{"router_score": "softmax", "balance_loss": 0.00741, "init_std_router": 0.0217, "vocab_size": 5493, "tie_embeddings": false}
Below are experts of layer 6 (counted from 0) of a mixture-of-experts language model. Rows are named router (the router's row for the expert), gate (a neuron's input weights, with its number), up (a neuron's input weights, with its number), down (a neuron's output weights, with its number) and show model dimensions 0-63. Each number is 128 + 24 x the weight over its row's rms, rounded and kept within 0 to 255.
After each expert's rows: a language model's description of what the expert responds to. This comes from a sample of Wikipedia text that the model never trained on.

# expert 0
router [174 149 151 146 117 131 127 113 114 123  98  97  95 156 139 114 146 159 142  98 160 124 109 158 124 103 136  88  88 169 137 114 158 113 125 142 162 144 137 182 115 174 101 137 156 100 162 161 129 136  92 164 164 133 104  94 110 105 185 109 133 140 116 136]
gate5 [156 123 151 128 130 118 109 121 126  68 132 118 131 140 143 150 139 114 102 124 154 144 107 107 145 105 152 111 129 131 115 121 132 168 105 142 161 137 122 128 153 105 142 150 129 148  87  99  91 125 167 124 117 129 106  87 119 139 138 151 136 132 129 106]
up5 [121  92 162 145 157 175 107 156 139 112  88 132 139  91 139  76 140 120 104 123 103 165 135 156  99 139 106 123 126 101  83 108 138 107 123 164 103 186 114 145 157 115 126 180 161 134 122 110 128 130 121 148 140 158 123 158  75 117 117 138 111 130 136 161]
down5 [146 122 113 175  90 119  77 152  94 102 152 147 137 113  91  75 155 144 132 145 123  94  93 151 135 120 124 156 132 158 140 153 144 151 154 157 129 136 155 106 111 149 121  86 167 162 132 158 106 146 152 121 163 123 128 128 128 126 146 144 140  82 112 138]
It responds to: Mid-word Latinate stems

# expert 51
router [137 112 110 136 118 139 159 138 112 153  93 134  71  86 137 111 128 148 113 138 111 127 101 153  82  90 138  65 174 141 113 144 121 175  86 120 166 137 100 148 103 142 115 101 164 137  85 134 155 133 164 183 132 126  86 120 120 118 151 104 159 141 129 102]
gate5 [172 138 107  93 168 138 145 159 115  91  88 121 114 182 124 100 105 131 127 157 160 116 134 119 113 133 145 127 150 112  85 129 114 170 156 151 120 187 115 122 113 137 131 152 117  93 124 135 136 147 164 105 116 132 118 120 141  99 140 133 140 150 115 123]
up5 [133 145 116 114 194 138 116 153 165 137 113 140 140 125 151 136 161 134 120 125 163 119 103 155 134 110 144 124 164 138 144 151 139 134 177 114 107 162 137 126 152 183 136 166 140 117 147 121 131  70 112 121 144 168  93 138  91 103 121 109 120 113 121  90]
down5 [176  90 112 129  95 121 146 154 141 118 147 149 153 161 104 143 152 138 159 128 109 110 184 140 105 137 120 118 153 124 148  97 118 115 104 123 130 148 161 145 124 106 138 138 117 120  98 138  92 159 143 106 140 179 174  71 124 125 124 128  88 119 114 108]
It responds to: Mid-word syllables

# expert 56
router [150 116 149 136 109 156 180 156 152 117 119 157 127 137 110 135  84 164 172 150 127  88 129 119 103 139 134 112 131 182 125 108 131 119 141 132 123 123 138 101 100 125 119 126 101 114 147 123 147 141 156 162 148 126 105 110 114 129 109 128 132 137 142  85]
gate0 [181 134 136 125 143 148 134 131 154 105 153  76 160 125 150 135 136 112 162 107 116 110 151 121 126 146 136 174  96 137 150 115 134 107 130  79  97 165 175 143 104 202 120 131 140 165 131 147 127 148 132 101 136 163 109 118 155 165 128 117 139 102 165 162]
up0 [ 81 125 136 147 134 104 116 119 101 150 112 153 114 151 131 127 133 131 107 141 134 143 147  79 129 125 131  67 163 120 119 158 117 127 132 152 139 104  90 137 137 104 132 104  93 109 111 118 112 125 118 143 148 112 137 139  91 131 141 114 143 192  94 107]
down0 [126  87 125 142 128  99  63 103 128 144 131 160 114 151 115 132 123 122  98 170 131 148 137 103 101 144 149 104 133 128 165 151 153 119  68 132 118  92 141 142 124 126 139 135 157 109 156 109 132 111 108  90 143 113 137  95 122 149 169 155 106 141 113  91]
It responds to: Lowercase word-start fragments

# expert 23
router [151 149 126 158 107 110 129 145 139 117  95 104  87 103 113  93 134 156 153 124 136  90 118 105 163 185 166 106 103 142 167 129 135 125 145 114  98 144 140 143 117 115 139  95 157 129 165 132 150 152 127 160 150 130  64 141 111 125 119 123 174 160 104 110]
gate5 [145 128 144 158 147 128 162 129 111 143 159 126 140 140 157 118 117 107 121 101 141 120 159 121 123 110 140 102 103 141 120 153 129 152 146 181 112 142 145 135 126 132 112 131  91 105 152 118 144 106 144 108 157 107 162 117 122 110 164 140 136 106 151 127]
up5 [114 137 119 140 143 134 176 134 114 143 138 147 145 107 122 155 139 117 126 109 127 137 163 117 100 114 143 134 118 148 125 157 107 176 137 150 108 129 151 130 125 143  95 128 120 112 180  97 149 140 146 102 172 168 170 135  63 154 152 149 161 129 126 122]
down5 [ 92 138 185 126 112 128 187 155 126 133 113 102 137 135 115 125 106 155 129 175 153 120 122  96 115 102 122 106  86 158 138 126 100 131 146 146 159 131  91 125 134 186 129  71 135 109 156 150 170 123 148  78 177 139 137 117 147 102  74 144 104 172 113 109]
It responds to: Mid-word stem pieces

# expert 48
router [ 97 133 113 105 114 139 129 137 130 135 101 166 103 114 129 110 149 101 137 152 146 127 137 120 139 125 114 150 183  66 133 139 110 126  97 143 113 118 105 103 102 127 138 112 137 142 129  88 126 121 154 121 144 138 140 108  93 122  77 109 119 116 168 178]
gate0 [ 91  94 107 157 132 132 176  82 153 150 115 100 106 135 124 117  95 117 111  78 140 144 130 149 132  80 122 120 129 141  86 154 150 118 128 148 125 144 130  60 115 116 104 100 153 113 164  99 127  77  95 144 156 137 128 158 133 121 138 130 162 125 153 147]
up0 [159 157 144 116 125 122  74 164 113  91 143 140 141 122 126 136 129 140 171 173 108 113 112 103 133 187 142 139 115 110 169 105 102 130 133 106 104 127 129 178 156 136 167 157 125 128  91 161 144 152 140 114 117 124 131  96 132 109 128 130 118 121 114 103]
down0 [119 150 152 105 152 143 138 131 136 157 127  94 116 146 166 168 152  75 165 113 130 122 129 124 130 190  84 135 127  92  94 139  85 163 142 144 139 104 115 133 115 121 138 177  89 150  73 136 112 147  82 142  79 171  93 145 151 150 152 133 131 113 124 118]
It responds to: Taxon endings and line ends

# expert 31
router [120 126 141 106 118 121 154 138 131 136 117 167 128 149 122 109  88 149 119 118 134 110 122  76 119 123 124 143 126 137 119 110 149 124 112 102 108 123 131 126  95 112 118 166  92 105 101 127 107 168 167 143 101 145 110 119  91 136 109 148 133 135 121 112]
gate0 [169 148 136 113 119 124 137 120 159 138 108 144 117 166 132 105 145 135 109 129 126 112 105 142 129 110 114 153  88 132  88 106 169 113  97  77  94 139 143 165  91 125 126 118 161 128 102 164 157 178 152 107 111 125 110 148 166 150 146 137 123 144  97 121]
up0 [119 121 121 153 105 146 115 136 158 137 124 124 178 136 178 140 110 149 123 150 124 113 139 128 115 125 136 149 157 143 139 154  89 102 123 154 152 100 120 100 118  75 104 142 140 106 135 146 141 125 113 112 183 107 127 132 109 108 156  91 114 131 162 143]
down0 [111 126 166 104 183 123 140 100 116  90 128 116 116 104  96  97 101 142 114 125 100 119  79 137 107 122 127 116 136 148 185 163 131 165 146 160 104 146 147 107 109 123 139 128 111  98 167 111  86 128 133 110  97 144  81 158 142 121 126 112 175 130 158 142]
It responds to: First-name word pieces

# expert 57
router [135 175 139 143 141  98 147 129 107 117 131 137 131 174 127 160 121 148 138 127 139 114  92 111 136  85 136 116 133 173 165 117  94 115 174 102 151 125 164 137 161  93 131 157 133  91 147 178 118 152  64 108 167 126  96 131 122 122 160  93 129 141 138 110]
gate0 [148 132 141 155 108 120 141 129  84 159 138 144 102 173 114 137 135 131 131 114 123 128 100 160 165 118 116 117 159 113 158 155 131 110 109 151 127 155 135 129 145 102 121 143  98 101 157 100 159 123 102 113 101 102 128 110 114 124 153 132 134 159  92 102]
up0 [ 98 139 147 136 112 147 138 132 117 147  85  83 109 134 124 129 165 146 100 121 124 151  95 167 119 113  89 124 118 127 103 107 127 114 131 156 122 162 136 168 127 142 152 152 169 127  98 122 135 119 134 146 124 120  62 114  97 148 158 160 129  99 117 116]
down0 [110 155 126 141  90 110 173  95  86 172 107 120 125  90  83 141  99 111 114 124 131 134 105 128 140 119 166  86 146 132 121 122 118 126 176 150 103 127 110  92 127 174 119 161 133 113 122 114 163 132 154 154 141  90 117 137 110 130 149 133 131 141 145 142]
It responds to: Word after a preposition

# expert 50
router [131 113 170 144 119 116 120 141 144 122 111 131 111  87 137 125 184 132 112  94  89 111 122 111 115 172 129 126  75 156 138 110 138  97 108 120  85 111 139 125 121 165  96 152 116 134 122 140 102  96 153 138 153 135 100  87 114 146 154 165 137 124 136 151]
gate0 [122 142 127 129 164 129 131 127 142 110 116 145 136 155 141 115  97 142 127  97 126 133 106 115 129  65 179  99  99  91 108 121 161 120 141 120 130  80 123 115 147  98 104 117 114 124 159 112 145  96 133 132 130 150 173 128 156 175 112 107 110 128 126 169]
up0 [124 159 123 132 127 138 114 122 110 115 124 132 169 135 114 133 143 168 113 126 117 134 136 103 124 153 174 124 130 121 151 145 101 116 210 127 146  90 170 140 141 132 146 127  57 127 144 144  88 133  76  87 156 157 105 118 135 123  76 110 165 132 104 122]
down0 [ 81 126 133 149 136  82 110 133 146 110 203 160 141 100 127 103 122 138 144 164 127 131 128 142 141 133  94  73 138 138 110 108 169 122 131 117 126 162 128 128 165 113 162 116 130 110 112 100 133 118 121 138 117 103 148 139 146 132 146 135 152 113 121 141]
It responds to: Digits and consonant-cluster starts

# expert 34
router [ 97 187 117  82 131 166 132 131 130 157 115 154 122 152 124 125 126 103 149 105 113 138 139 119 168 185 157 142 139  97 133  86 123 135 126  99 136 127 162 138 114 147 110  81  96 115 105 109  95 167 149 115 112 154 131 137 100 142 116 118 151 132 132 159]
gate0 [166 120 139 175 146 128 101  84 160 146 106  74 115  96 135 100 162  81 112 110 126 112 129 143 105 111 157  93 102 142 102 122 143 109 151 188 136 117 136 127 128 103 132 107 101 139 129 153 144 123 138 111 165 148 119 141 133 105 109 160 153 103 137 142]
up0 [ 97 142 118 101 139 143 140 186 129 120 145 216 147 146 129 135 106 165 135 150 116 138 135  96 147 176 121 151 146 113 168 145 127 139 128  76 126 165 115 137 136 124 108 123 123 122 126  54 149 131 144 139  89  91  95 118 128 136 115 117 125 143 105 150]
down0 [154 124 117 144 129 109  99 135 137 121 143 138 117  85 168 135  96 112 123 149 119 115  97 152 106 121 103 161 115 126 125 172 118 161  97  93 126 118 136 133 166 146 124 173 134 144 143 114 114 121 159 195 100 138 137 135 143 133 230 109 108 125 133 176]
It responds to: Accented and foreign letters

# expert 4
router [147 151 138 107 122 100 147 115 105 168 105 172 151 110 135 156 109 155 115 105  64 101 100  95 146 155 160 108 105 145 133 110 121 138 110 160 107 149 105 129 102  85 151  86 149 123 139 134 155 134 157 125  70 137  78 112 118 169 124 154 122 150 127 126]
gate0 [114 108 142 128 123 122 152 159  97 135  97 169  81 141 138  59 150 141 205 140 141 147 153 107 140 154 114 148 137 139 117 154 134 119 121 122 118 115 173 129 116 130 132 112 125 134 110 147 110 134 137 210 148 165 129 110 143  93 102 136 146 101  94 121]
up0 [102 128 144 133 130 133 168 154  91 144  85 166  77 128 130  72 161 130 172 133 130 136 157 115 140 138 124 129 163 129 127 158 130 134 108 123 142 117 174 120 124 132 120  99 128 106 133 137 111 143 150 194 145 180 105 104 128 105 104 151 137 110  80 119]
down0 [171 100 147 150 131  93 128 130 198 102 124 118 113 132 110 140 101 185 103 113 162 104 129 159  93 148 122 123 121 137 125 129  90  97 147 148 135 130 115 135 133 178 114 108 119 112 153 126 153 152 148 195  86 135 140  67 120 158 139 132 136 136 130 121]
It responds to: Mid-word name fragments

# expert 53
router [121 137 118 115 115 165 173 102 128 148 135 159 106 150 148 123 100 117 102 115 111 140 142 104 135 119 163  87 114 117 119  97 149 153  96 122 150 119 135 108  84  98 111 102 151 130 124 144 145 143 155 125 119 149 131 170  73 183 159 152 155 133 118 113]
gate1 [135 104 140 114 130 175 162 153 125 169 156 115 136 121 104 109  99 186 153 110 144 124 144 133 118 124 120 131 122 104 111 120 163 108 177 154 116 129 149  95 136 138  73 141 120 124 108 110 120  84 127 166 129 144 142 118 109 113 121 112 128 119  81 123]
up1 [ 84 141 128 119 105 129 112 153  81 120 154 137 114 135 124 159 168 125 135 103 124 108 133 131  97 101 112 152 126 110 136 123 156 169  99 102  53 128 112 164 142 122 126 173 134 145 141 124 112 137 127  86 139 127 184  57 125  91 129 130 123 143 128 115]
down1 [129  88 109 130 179 139 108 166 142 109 143 138 121 103 171 134 164  98 153 125 132 141 138 112 150 107  99  97 128 127 101 121 127 113  83 118 173 143 148  96 124 126 159 174 151  91 156 137 143 151  92  70 145 139 142 152 145 141  87 130 128 137 183 132]
It responds to: Personal name pieces

# expert 46
router [131 106 124 147 142 100 126 155 138  99 112 157 102 104  84 139 101 160 136 128 135  85 130 106 131 154 135 131  76 149 170  93  99 145 124 170 122 172 133  93 145 124 142  84 120 118 157 120 153 110 153 185 132 150  91 118 148 143 105 164 120 167 115 126]
gate32 [105 121 107  82 160 122 161 145 141  90 146 145 111 139 117 120 141 141  80 109  96  99 127 122 112  86 141 111 141 138 117 122 160 125 152 106 102 117  87 143 124 104 172 134  79 113 116 139  98  98 167  91 123 148 132 126  82 128  96 171 125 140 112 135]
up32 [134 125 135 154 135 178  97  97 141 188 108 122 108 130 138 156 149 133 156 134 140 157 103 131  79  82 137 114 143 132 111 126 136 139 100 125 131 142 139 102 159 116 120 115 105 143 153 126 154  98 135 113 155 131 115 132 130 115 102 148 142 108 130 155]
down32 [136 145 140 119 118 144  77  88 140 117 126 118 142 136 108 171 115 109 125 129 170 104  96 113 128 150 138 130 109 107 118 148 111 121 113 108 145 118 155  94 154 117 121 139 135 125 152 103  85 150 120 136 124 138 149 134  93 140  94 108 114 138  99 119]
It responds to: Early word fragments